{"num_hidden_layers": 14, "router_z_loss": 0.001, "learning_rate": 0.0141, "max_grad_norm": 1.0}
Below are experts of layer 11 (counted from 0) of a mixture-of-experts language model. Rows are named up (a neuron's input weights, with its number) and show model dimensions 0-191. Each number is 500 + 50 x the weight over its row's rms, rounded and kept within 0 to 999. Numbers have three digits each.
Before each expert's rows: a language model's description of what the expert responds to; "comes after" lists some tokens at least twice as common just before its tokens as in all text. This comes from a sample of Wikipedia text that the model never trained on. Tokens count by the router's weight.

# expert 44
Description: Words and digits closing a field or phrase right before a colon, comma or parenthesis, such as Paris, Iran, Squadron, and Phylum, Kingdom in taxoboxes.
comes after: "(", ": ", "201", "200", "202", "199"
up0:496460617511555551542481427551586560477509505472485557572476517509528543553530411480504486522506541641512438486520510467520467472474604466526496472576522502534519456558469581481480462387538433606530517457440430467476534515423503400458465498348491468511455492469527480493522387377457545495557493503523499483491556548574447544486610548527441432508448515428477479556397543486480505505502468550475523576600506524564535512476446548475544465512506468522585400460524418492584535454539426531521451496505435494460478557462441503560552418582498534417550506478447479505490474471532600424
up1:532498487520462517559471533492490532493554436429526403449422463533486494537466600514464491629569601439503506512555552423561524491503538396448466431575504463434476479549489454408523493525519466549549480467411556586406538511543494621485465545520498536521477440535536514465519542524539516497460552544477532445452428431370488454509557500476527478480537524517475462503546569565449540532450524512504542545479483464499410459475579509594435473537414457395495410430510603453516527573492403547473418479508527536427505541528577496524580485494588454524516534638553572424526532488494532490
up2:456519594496500535526477450437462391453470451490441618539515580610443483519540627563461482546509553417509542461491491509561553499523450447514487391465471457544530524553559502502530456560506510425685469497575467537472552473466478561509492641549453423545541512482444547524507528531492392474493484517414446544462530522553474438482485493498563460553508517467483504459473542465564526492496440520518494526476522514525588487491538486477475475455508437370555485533552496471467480486502518405535490561495446445573538506553464478501404561505514424579416577473434590423390457475494553476
up3:456480575469476590486529511519459445508617528447448506355496462530481499510512445452482442593430549504475443551540429453431597569530560444497477436478421504600573524486500483514410516483400431542564547537481495530439460449576493494421517395539544442529540437391520550533474473488507576465439527524509465504489465490534512557481461525491417490603498528464548486414442404479546489513514435448366457456441456522456524534551510498466427482526453450449548485520585525531495461473418463454529502598456544595511574408537517424505519530502552475461494579539500512540437455513501453432
up4:464443421514402543525594551514404536569539552539590552475461476538459506411542462524508525426523560588551464534613568540557427487508520472532493420518531520498541557509511594523455529588468446466583512551522455463487456440528471537512486477435371533494470540434626575527523477570515565548561591495404587553477478502492483508435431554496501413575386499484532562445576484497539503502521554497514508484505526542461499447449505491417542459428415554446593486617480456558517512480530562496415614516420497494469498534531474475538502502458493525517419542525522535499496471450480443464
up5:485518542552387548509460460505398520495529427564477536481495524525417492555499532531412598523649493426502441579558525423605493440545529513457552496557479529505485505573502440425470478533474621354500556465581504522506511460530423526491579512489507543519480494463438482462442480470616488491479482589524398517502580489586515490533583447497643503459540399437457555555555453523542511502513602520521508553487486570381488472454540512551572475432560507531506561452444450542513504461496540511523453520516421445421513422505527528549558507479481482493485424490511472520508520460504493560
up6:610575485497432543600477494548466450519364450477477527513488516485540478490451466527478422519544553536457500501539487557552512464601521423454449408453536431515455536511483469454499493456464396421556430493490525546453508529437489576504427523455424493540524525557524498584483476478473426505455482530536457425549433567468470549484463513471503553492447502567366545566418516414527514567525431444579501455487495426548422458529495581635483480509537488536512404552586571524463454532436468542565556529444433479595525603515434511456530565507493419472474491476417452508446537530570482491

# expert 34
Description: Ends of proper names, year prefixes such as 200 and 201, pronouns he and she, and line breaks in lists, tables and sports results.
comes after: "|", "| ", "201", ")", "200", "202"
up0:553453521518555475522410555541507442424441516503429561523507526601491458418555568417538529507457503568523487496479520599436515459597496538429499469489438476494546468447575520475491572420510483418513501408506522513505471507529557530488596480566524517594524499486509439548588494540502463376616521530450467551418349501485456448494499522487509500571475452505348510485569419480429526493503490520490507428522543441536478501447593493548536552552486543483514494511505477489542496589525442538420476554497500533568515547524423496494571522583424479494496513541519513514399501406581520644
up1:510537533489513465530462563525575610508416419437523513625440556362507464517468536458455474395475530497487544424488531548456530497512429544437540542468428424480549469426472467491478430510497450504496516570446529429499425439528684439531483455500529500589582500454498484468553541565479480465455445540571604439480500547439508480503521514456507551546558521519542446489431508427557465486471469486570530511475558449508530524403540500522520588523507484479486580546521552563501438505535437554465526575552468457525481602431485450458531475482385508366518491506445503455457513563508589474
up2:532492555399434503541467494497452469406505484532539495597494487359507509496541512586488578568451527508460453496469508444522478521465550491545464546555436458433503428388570528475533487521498560507545545533490483501541521491544466539501549451522463490483474438470426550547526495469475443461516475581387488519476546449450444429519444568612527460464531507497523572500417484433550430536480490545511456466549551495491419421465566431459462432540381602454359535442415508481539478504486528456491490522532531474490547586469504442502545543571497547578553484557469416586494535354518465393
up3:532562442491549528492494507556502460507478572457522542520562532539566461560585552442505452462557437445503461535513434561494431479569493570523496468574519566407381437444579512491451479414463485480535465553472407381506524490567557543523533409499506480550522554503467496475481458410555546443466495540431509523454500511502522576491472540504483489499464457546478413520512494480474486540444452492567482453510525431465422473488501438462498518574489514531482467571640478501474550584471491394610552493576434507539527532555531422497362387518502471481601431520559546418545575540380495528
up4:429486505502482479503533540492452556555556507565535529552555483434505516480498574452503518506476511510483462447488532401413422585488567546441423493573464458468468454444505481546515442533556480535545415494468531578412518533641515503472470566565509457480379508456543533431537446495494607474547538527476460579526456556477540476474464529506491482412515582423403477421396486491447471425547485407564525527560540533538446480550600498519476543565440470389558527485503527484506534537515470434476413505573528388499544573469532456481425511587520560553469491537462579620550540422490482519
up5:455544538519535563550496454536395479444377461469470489572505481516516456476505517501412496458500492542467436531552505564482411424467465511516472434461535530496588509489515569509507488432519531485468475439462422552506516491570511525546443490527516590569426562490477446554560474508449496503535518563528529558395401558440414514466428536533518483504526555529505439494494421454483490553546463443592432433527545548443406425534546492452572395530520484441493516524431487446522478474568482567518588659576550504479472435438422588539456436439440456553546560427585561517482454432461555535
up6:450539506466462484583463512583511437500515553427481518521495414480397465494454499426552528460520472481530483494472522460527468562482557513443455476461550566632509601540507555551520606501477539520518582454452545470493539472582498570456434484451467521436426492465492476491559561565482577553543489511459552538400426544508562570514572498377496434485498570473528435454506499599477497554479535571450569430498549447471439495581488540487482538485442526400512468403544590531503495513518471386454560417496511477453452499559655498487524470464463553459411557569568516538543487581446511518

# expert 31
Description: Common nouns or their first pieces after an article or possessive, such as season, life, album, upris-ing, circum-cision.
comes after: "the ", "a ", "s ", "his ", "The ", "their "
up0:483547499342536447580538584497529459485516412528504489555616471490548521527538388569534493553538503440487523538485473467550475460478573464522412453491548440493578562567491516542496462501557550487513576490424542478577423451475508478517506454465535478543484433476536508541520493436574509626411459411557486591474486452504449486463518562466495489481463444510567535618418492527571460507458453512627518564505558514593472539569482491540536559462507545452527531488549512542538517425511537569554496471453480511540480498526555552551532503535464520532517469613566545518576588584522370589
up1:562496524458574507626527503447541527495483454497554468580489489445495481548433562577583549494538482492418475433464455508586600461468574569543411554583527471528546523515527422461460529482505454464466632480450463460474558441596508453565529507476524449559531516581539508430520490426563459628508528527491577504471551539502490594473546600592443459501467509579460516484547576635563607552495475534588506516570467513481465550531474489474457550482490541524441512527499531512507497462412486477528575443446487546461536471468500531502497517603576514425482456540434466556521540557426557560
up2:467490571432527486456553557503622433584536423537363545447551558424585455515467509527487463530409506490471519388470402503599522522569470440448423491422483562505483522577487507443518532551474544463601500524526557441498543438447572592472514497484474518425423516496535551442579503502553525528531450526455482438559468493482470507469463526424513502498427423533520438556546519418469478480444471522477521542546565521466643416538370480457537452542515493478506538441446448580573459532487555494421481518544439560619481530496556520487437495532525535472507549475512493472564478542454547550
up3:533528466501424488453643426445474439440538504425500535480588482526466457469535587453443496514508446531477425520457508457561561450623409502467499444483478508497450490450396526476472551432470455603507457579493471516566473472406479524479534545511442510486517527468511586485489595493523571480550436492435579499500418462483455457512467484500407502480482510511316422532488536614453614538477539452490523463459565532515572568519624485545522520572474529446532496489503538487481487504527555454528571469478498540456422538531536533490528483495513462517503631505522435467403457535402442481
up4:470478490530516421454466508443617490483589479597519488490431511475503569533462490515472429525489495468405431479458494475476485546502530524511502562489416540539653520428586506497531497494512501510460546475492553489531546493557530552529520437497500523602432540521462517507502556513543522500449524414527528439552537530466548428507526573532487429466519535496602434442421536531557464571503459606427397454512522411625529540528469460563461586532484509564555454497470515525474416633448516517581516519522452493488486560412574476542618501503534555531389572488565447441510534572542600509
up5:549559519486545457431492491366530566546510521412542517519458476531450484459489578450473506390556436523491566584566519578520482469565555508529514455560445537454498462418460518502484488466449506534571416534507540426563508441562478502530545496506516493466572494480443440476449539412569364495546574498457594511533508563503503430535477504588503443449518445531532469534430554454465624552499501436511540461526521495458542503503505483472495569536522511536545538386530601513477437625422404587590451544563495534538525544526501428479506423439507514500628443471540544534524575469475493441
up6:497518539514535494486520481486421507425443446540475400453504481544498474445544388586417511521522490454533496471483381459518489536471420451597466494520430509409458443505529460516422513502460604499419518515517577487532398561515506422501486487492438685535427552542444413486440493533500559464470463496531518548411450469433549491558532554425580597502528503510570511452558445418522453464479439450521476626478452489525522511526580568440535540559556579573474519530478544465491496471483523479435456521504513566473550533529469421488506482495483503478540496531546519538481448358451425584

# expert 13
Description: Number tokens and digit pieces in page ranges, coordinates, scores, vote counts and years, such as pp. 139, 51°, 24-5-1.
comes after: "| ", "(", ",", "201", "200", "."
up2:530477454577439523452579440522462490384541456490466477438480464458457483569572489511509540483435536494536513493550469534475447559564545524558563557405517513561441565584480478538528512422522589538502495492581467539450513589457536439459464457534467530451585532483469424449582548492423525524465474456471448454423474406512437533577549400503469522550591375467543571528458553469537487522482597528597484609492547576485516525414495503556503554489500525471632526561528531502477549548484520520549530492513505446488513507480417387440503452482493480438467442551566400602415499458486485508
up3:491521474396521556576484516484558579474572513438440474507471444525501540507560508659468511505526537500530533496519508463490507544478475424533384465534511432371532588461471483493424479482533472504462535464559561484578414496484544479502523395480466460546456467448499533477508496495433564490430440478545553545556504456501433428463506547439443514450534512478533560511576457586440490563508383526513557457444514483570477464476437339481479511528417495517487479543471444481435505546495552565527519566588439462480427539482465386533486561477613524556432555564458441545605559462534552496
up4:472410467453553507551608411526456530577458490494536494478452475559493484475377434525550552437514447574462598515494581487482513500491469439509545466626482495503538506488504501551474499547495551519585555595542438626482470637473558535513406481480470632440429527556573444475508506577505433410460522397521509576472494470499514454466499532514484428523527464449459553524453599515502514568495537474540434517524505524538545454529493519562519525456515453455433419554517460465484420471426427407486550481562528558503442539591528502531457550485552478564550454531493548534579497426550561455
up5:478436552485483421518590464414481449485433511513493476524473457504445449412541540517432557539525551520501564535457481614516557538476558410509427564420388449499520509500436467517480489518590526564548447524440509448431462494586518476488489529463509429547574527469501544498635553504507485569491424453451461541479409501416503496494591572426545526648461577513484484381573470567459530480533495584537537434457582502459471476482577543514511414511479519463483462500524554453482501414564521456603486498481553497482501469471433572459459453445520602488447480466581476482478484459389494522
up6:430511478503581520505429412446538482514478545458421540460423414558565541468473457484534497502486521638516438563538476558492508568515481459456433412615482487538492518463517502567555410492511490432543451561454520461476496537470456445471450535516524535505512612484434529522443500462430526483566596519455484462443501560518528482574510508499532524536411576523504489555389528505514388471453548416601414526512469493570492581455459504510514605505408409494490547564609464535433508466471530492518536525471420515456473505454520508531392526477419520535388530462449459422443483478516473612
up7:488486463527581422492608477476553500519484495506431562562447446611512462507423491536497552556442465504524531415513614444515559529483543480540609500490505482495534502439534511445523476541446494482515421482555484504520460574537488501543545475509468484511402531408595475475507445528524475481384470584409416499482506555481580508566435516492463497486518590486529396535543545405448642514518461579463423466401484519568448488561638548492581511507429492462520448526515484443520493582507553550487481602471516472419557462438529439488539537518540483543559543489553554469418457446471565539
up8:523488449476451531554547476482488526571541496572481464438444539512519467496524491524510491594534489521516530494488450470408442485396416569493536432451448496538568475521512571427510564567463477473436506443488453525569538494404433497498473467569461544492503445557576452524496471535528470542503526534621509463597502526614409483541567471382527514422588386487569567431428432585450467512474514498490495587518452532433515435481470455486441471431529454490517552481425555595491467436477455512457451408499437615473414495541534517423635499507527484517505571530517567591467486516488566493

# expert 55
Description: Year prefixes in date ranges, list hyphens, table rule rows and coordinate markers in infoboxes, such as 1998–200-0, Clade lines.
comes after: "\n", "–", "201", "202", "(", "- "
up3:526500469546512477481536504470493437553425432461539493431517462483466418444519458487456504434523426542589438466491479434601461546559536530430534512539556562522509585506543579493516535547472545452512550472454397455449414482411520557460537564504512499548472484521565457543539516599511446558451525605500566548400471585522543550408467517519534529581486452522496554550550490465458509581503527491435430461505555455512512462575555444531529518541457599344490546471415499501449378450451532415527469572545463513443457507445508494486522481498523472483503579375517527458524525595563594456
up4:540567497506532462490516551458521544463543561529637485506471580484516379523501513522519600596622462475559478525447443519468397435462487577628394481545501473523382502545482548469425580468508458535537510535485418418593498608580527511404543465476429477451493501529439455598544468462460524477616501490517471541483453546479538504540486526554459576541484508593528455508476469565603470491523481524544486494510547489503519468486457452569611510503510489516473496536546518386479556466531426482462456542564510545453543488588484500477483505593478437498562451421525507488599485504516531517
up5:504470481595496537477579446536512537475439396460534501491438557450500472535449434445499531499570500407586524514444603402475468529537546495436556517551550424502559551427481553397457506510527491514411459446490511460476581553501538422471504483481486685509528435538465548497483541415528530502500526519548563534543370616442444523445542539415536532495515532510529475514558496532547501502518458532448512562526520497617478497442455472552488456362545460511559485527458455439506466458448504508470478446524595529416612492445500484529459479485550507415575468492532564550519486600519483547
up6:546466477453503448448556535578594538679499527558533393516549414542547433538498549435511471505427514539492412543606535509468522556496531465501424434511541491510490487485519498475399460499445520502617492648534542469468430439474522541557551575449526479531568523495512432532506521520491449462491544465554483502564596443498546594499502511498431556537491431554478430476526480496560426544570508522391501588463551506473570439510495486490504491389501484492519487543455514552486560468512494550376459484563411551497469566479485426550534489578516451480430531419520535521438436435469545473
up7:589573604445464470438568528563501548493481575488507474467600538522479449555555331539605467513513557541545536492513488465462491502519505532486463469604558500545486516451549541482491522385479478533506523461496445472476556444458437449531476509529527518491388452521440461512497480453502510547489432463420487490477403552521411531381502527495490480551503495460482606507524507493499592588526422521424446364478560492549476548468470522547471491549565584459482561454442516435594549523499533522595483581546472428490405503486633530510507544482471531450466559456541472541536399487471466465
up8:555541407524511546489471520493475470504464503589496519456517483456407419542547504538499496462476480457486507529493471470467538471499520494624415505428550524544570555412555449512512473425505541550445527580513539573520475463575445522510434531588538530537451554486454420499515512571541457580519525497525493562557447405414456440504395450462364507548585515524438501472425519510344479468419504478520441552395465582483416469516518478500607610572453547490502509440553501437530551513494556503513442495488493536515548537485538509527455485445575479563521528446428647526538496589494465482
up9:542481533428535490533559533492493460491485385511518489478483546484505494480543504457545404589558477468488557510526493477450454564486461474535550532484532448456430476588507464556577442483507582412533544620513503476449484485542544425535574522519450429492539489472404546519470532462455524531504443456519407530606493424606558530509495517517524508499501445564536475504434413609535461492516586390569453505477545531408546501516409528467520551507431339519564433444519429435478459517514495526452602468493522535502439461530540453475482445510545460419517411451455462534514520485459339434

# expert 53
Description: First piece of a lowercase or prefixed common word after an article, such as Triangle, twist, groove, semi, inter.
comes after: "the ", "The ", "a ", "and ", "of ", "\""
up0:546438534590508515522505535518508438430549576535519509556561531569447539506426501537555488519507536408515491505473528575457557510569506565566461524444486432563546484442459473626526524524585421485530471496492519454444559407565460530453540453529524407498472540520527467487605600554541423487431567549484564566483464474431505516436447536489474650444559546459469510471489477504480458526458548390513527535540543534530506490578536445430504569442553486584507528581450549522436501610548460487509559486477502513524400525465504570443475579457410542551488524464535516439509486561358528563
up1:545536519390480463438517470568481587420462423459485492471505616485498447465479516565420399482446439558525540464480535533541469481620426487458501476466447495534466455435541506554498545559500394546425543484517522450490564517568623438535521464494515467532488452498596522563404520459476582478491458464543518502619503456524469521604510545566485553446498432553484510531461542535440502547442641601480499476503538524456512488536462434531495461446448492472467541575481541547532495510550446470524541466552516527558449497422537465482523524443374440539436556409503483574555578511438536414
up2:477540510576441562477548476587480535502575391449472438513534536459567534493476502462492481506512527432566534575456524489590544426524478428537484556652532560570512505532377581536497536533514517470568482518429539506465574509418466548548571536515503432622493500558598521451576563499479493540615541493571512462598493520502495522492518442500495502477461518457503449553463569582549590498501445446548463443469490494506476478516495489523504462510428618427422515519426584423596512543499536540538491438507507534477499461647434544534553481471510433476401552516535506568459520538444473503
up3:474496545508591437558531513491441455522492493532483489560476528496483426523497472426490512528488487548450503528507502458474425556431472539543547455503452512580470413488524442521488460440546454503547454613387339457509530469392490483591485531533587524556493488499498523418508463525544436522658440509521500432491553464505477488489536539463449477507414462450510489413434493508401510476552461538548507493533486477387534490444466485398451498539436444594430515432478558611502507464507544447535435390503530492582493504399488522478498486503587561510525505529553504500437508677444498469
up4:501413569454484359496581485505536524539498455549510403473534620475479513419530554525510492491550521605544505512508436527515467578452483572525546536496579502440467422499541519564554425519551537458442631601432488595461448543555521561529542498487484482472406495555518607480560570501435475424437541525551488482541423440453471430466463567539485469469480482558525463468471582509507471462489522468544494487538573607560523487555564465567516403535603464567443444488438476537537504411483564523471494445500561482462437502552538466569564550551564423455515545538478522552521518553498445472
up5:520526586501529476455531337440577436447530468558493391472517471500534463478427513477423481575516477482519549557468532543522505466488447463530416569559453495554543484548562569529509558456496571494555552534557493510507503463469513474416517616590529520434521479556467506502565478436451441463506557531450444439444552572383482509498522489542505524506501478514526561462558393540559602548457542464555430492491463567462536541447561479557590494384479508575491404520471449500596458469482517491493425518497621540628475467535571535439558542538524560462498541417442453452467493484460530509
up6:596602448477529526508498455497604646519547534533532454518578473569446482461536460541494452538598482540477506443475516520575488592454396546573419456500518487534509623405559387504512413498441504477568524474545536448418519528512528424442489581477452404516434534464462392458498415481405486579548546497605525471523529497568472448483570539566509487555507457518481456468453518512457566557506536507449512524540584504497545511554487467501498560443524466430457474534506495539544444490450509471524472429441489588497458403560480549462569446420577526495471510531495524543442497569439478546

# expert 63
Description: Number tokens in tables, statistics and coordinates, such as vote counts, percentages, minute marks like 54', and track numbers.
comes after: "| ", ".", "; ", "(", "–", ":"
up1:498510565573484585581512446449592554450568612416489549389408468561528452526529429542548493530375569516479519562478494525463467419541463538495501438512497507494489550601425521441506529559414461532423516493498530406588489557539552499545449571393513556500403565446544484498521455446428435506434572446527477565487524441542545451559443539386555515443510519432511499472489471517538573500415429483478548537515534515526506474501460483484521491425481555553503483461490443415433474522515480580583542567545442513472489494444513436524557489584477510527539497509485519593475530472536431388
up2:508423495549602510642537534501538534491534484519507514457523553476425542581495457566464465544452468483594520483511560488518493511489536525483473624528561602411502508549454548430506442506485446499533474530517519554491517569485418492459417479563536471503559492494552598517490473475478424459471538541393447474550480465540479580442542425435455507543581543537608578468560547492499486483513410490526606531510534404517469428449517493434557492506501520573468486575338575490404511524495511440508510558415598421487503502455548482510491469544539492402603514454493409472480518538527521444
up3:502368458526502561494477459471475547527540390531568417524506551478560362534527473533443437503485504417464483403402584489420390533444545503545431602481535505536511543444504492498526586505570539459419509477610495526501417466459495487485447581524518547482462468510555514608512533564509524484537528460524474497566491484461504513520533497564479585506518509462448515448547545528442444428481497468535542545641552539445452474562418499512523510518452575451395492423410494457524572497490468511511483374477502576643471487496512509531555420542562511549465480548529452491505549545521502456
up4:591459426524560593399553569556450469473515567464587451419452528516444493483584459489473504501462492590523429409619439519507509503513571479509526519527556496509641415461529492547414560433545485455546600400481529519446415518423551537545513589566512505490498463431416486505484467437527496483558522568579474540466558479555528461544476490475535427501498451533429541533531460456490478534421468514425477493562466518515490513463558457494499544529501449465401518506505580528548482462520584529451483535493407509412558527439487448552515577602573473590547585462512559529467498436486452487
up5:494525523515486358459577497460516565472419484466472439501474418536579437490462509455480557551479565527438444511528455536525542518478529514488396417479466516425525585465493495522645496496414486479453436472501520462485437566621518498518471430419548540541479472523559471515454529522493555537489441503307503442493505496409530554534458472512510460602483522409406470517540453531444503471532458530502566477537493426427391524463462433563559513482472524487503489480584462548517529568411427512457473554567442558437416466458522506538488557425567510504447518534584550523478498473513408538
up6:484489590580551492488491508623505423483455545503572508502535454573617495531482490539508404488518501456472548555557490462538593481538488510383459513550468529445508522446461475451425501437483470504506518512506469426468628597489561578452489526453548487522527447495483504451487586469541463538477533461463448452465457462508538503519463564441558510446469557433450482460461462410523541552489530439528567554495594512449587436614560481514431478514481497388453538355528453473532575403457529548427431494495508503474441455466562473522507498534454507499668501416510494437486519536587485461
up7:551479472536533467464404443487459434570477558567513467495437487530514441388511526516519644522420483521456495463463411545517521495460537506532484501556523464487454402489560533551539535578629474494548503420503546491561571445567536524523486563533496634466483446369510497486485497484453468459557428479551460551554488445488492456578520625448478501527451518531496513501569486507550394448496560460503461390520503545539468530532521549393399482495503487537407482539566421410468510477513480465509542449526490508619550461515519456535438364526523527452462549463475517449575472478482428455

# expert 24
Description: Opening pieces of verbs and nouns (re, dis, un, pre, arti) after was/to/a, plus adverbs like However, also, later.
comes after: "was ", "a ", "to ", "and ", "is ", "were "
up0:451522502550410409481503435451550496548528455465479474471540515557487428519498420386485424499515443622439546490425519554525490402503538548511493450466525483548503509506524508468488521542567519560568438515371473492525470530501499461483496453516492539466539505429457563496565493447447553484466409450505522443467544642462475538475486562579540497483571500509499479580437539482483432505516543507584439503568521584499423501564472530474535387468551448486568477493579523439518464529479484409524460552586527470392513524513497468493621429503630447407470468430454576480416403460443463512
up1:569559531445494587459431444571421560436457422455503423504517451506510453425497461494471498441550498482593601530525454486618509458530521526485497513569531581460589597465472374487550417550632431526547439483405539454440516557532527588564503505546586503538497442440556504530502509467460456521505475458414521541549510500463477440535558453538531547469480497417524558453516588487406510440502464577475453541505597511527534486584476422498540628510538492500456563436528535570556497596499513507448476554505486478521516469518471493532547560479484512526493596556521488527561399510518573516
up2:458443499468530523547427493468410540547483401515535499578502542622535442483529513499544519489553471477524537502461438394552535458487538467466466518530471457529529482436537524467470503642518582468519473487567630573525533509600590479486471579509490477523508501570450477534460448511571450529483532464409483536470513436443473546424500487557521508547468465504513626430486491540614465409436527467463469516573550503557483567473448513558482383493515514549577553470405481425498417504451520576511478421527584466464598459534448443522517453510456433484547532508493466517406606410509471437
up3:492426513453451398527512485532424481476373544456491491501463431389480564557498539582633463497563534492456415502481484457410547434561587543567499410515486550385452503482467545552531487478452446514510503588565473481460488439555544520591473466557463473546518447601486537460477549439432502423482460445532508481495432469559449583466476470459557509474478459515498525561481528484554565394530430420488483537472405410575442521509572518492547474503416473527436432498541420475533477586474471599502519521558572518474508508474486467487512445609506436469563524537575551481520497556459444525
up4:519554421551426523438446560516401546480509522525582539478531532469564487495553537536587535539571543424560516483459511528521473521480520522561469558477518538536528556496470515488432613501508451540526434418451513436489489536495499424498613533495557503541468417430500438512460525515493481344466528524534600481527531493458450499510409553557507572480487477606452449503522456563537414492436520422514530468432444542429537483547533570467497493431440558475557548453503569498487534519535473442551595500459474530639548455474430519546509559586414529623447424511499500507584403436479558479
up5:527588523462473476463576483572499521530433466432517532472529460529469468559474493465441500453469502530554493469445570501493480579610541605460468544487459473540586464432566581497412450515462509532503455582498499464530456514568472558529468511470441596499470552543563495571484460522500514454441429450481467482510418444492523589451485503517543518530488495551497491600446538454560446414403479477484543529446430464542462500456467549634465614505588538412473424545566467520497539422502437497416494457433527571530488379411540521522548466505546501521559480436491562408411519493453577386
up6:454568458526401459449541491467543509500520640501438496488514510503468493502563456556573514510524601486441545537457470496496461509472563514443496417576501570455495435489538399445400513564574541381465455578485484392519536423559554452528608528443507487443512515477567521479451442426456460481465592577457465453596429525472555495512480552479518526525513585490479529414515471510483496477483512492487400467597518473474502488642546451507412510473448478499483558461459559435510539573498399653449568508465467546463504486531510479492491463509413428570512488488585485546535549531471487509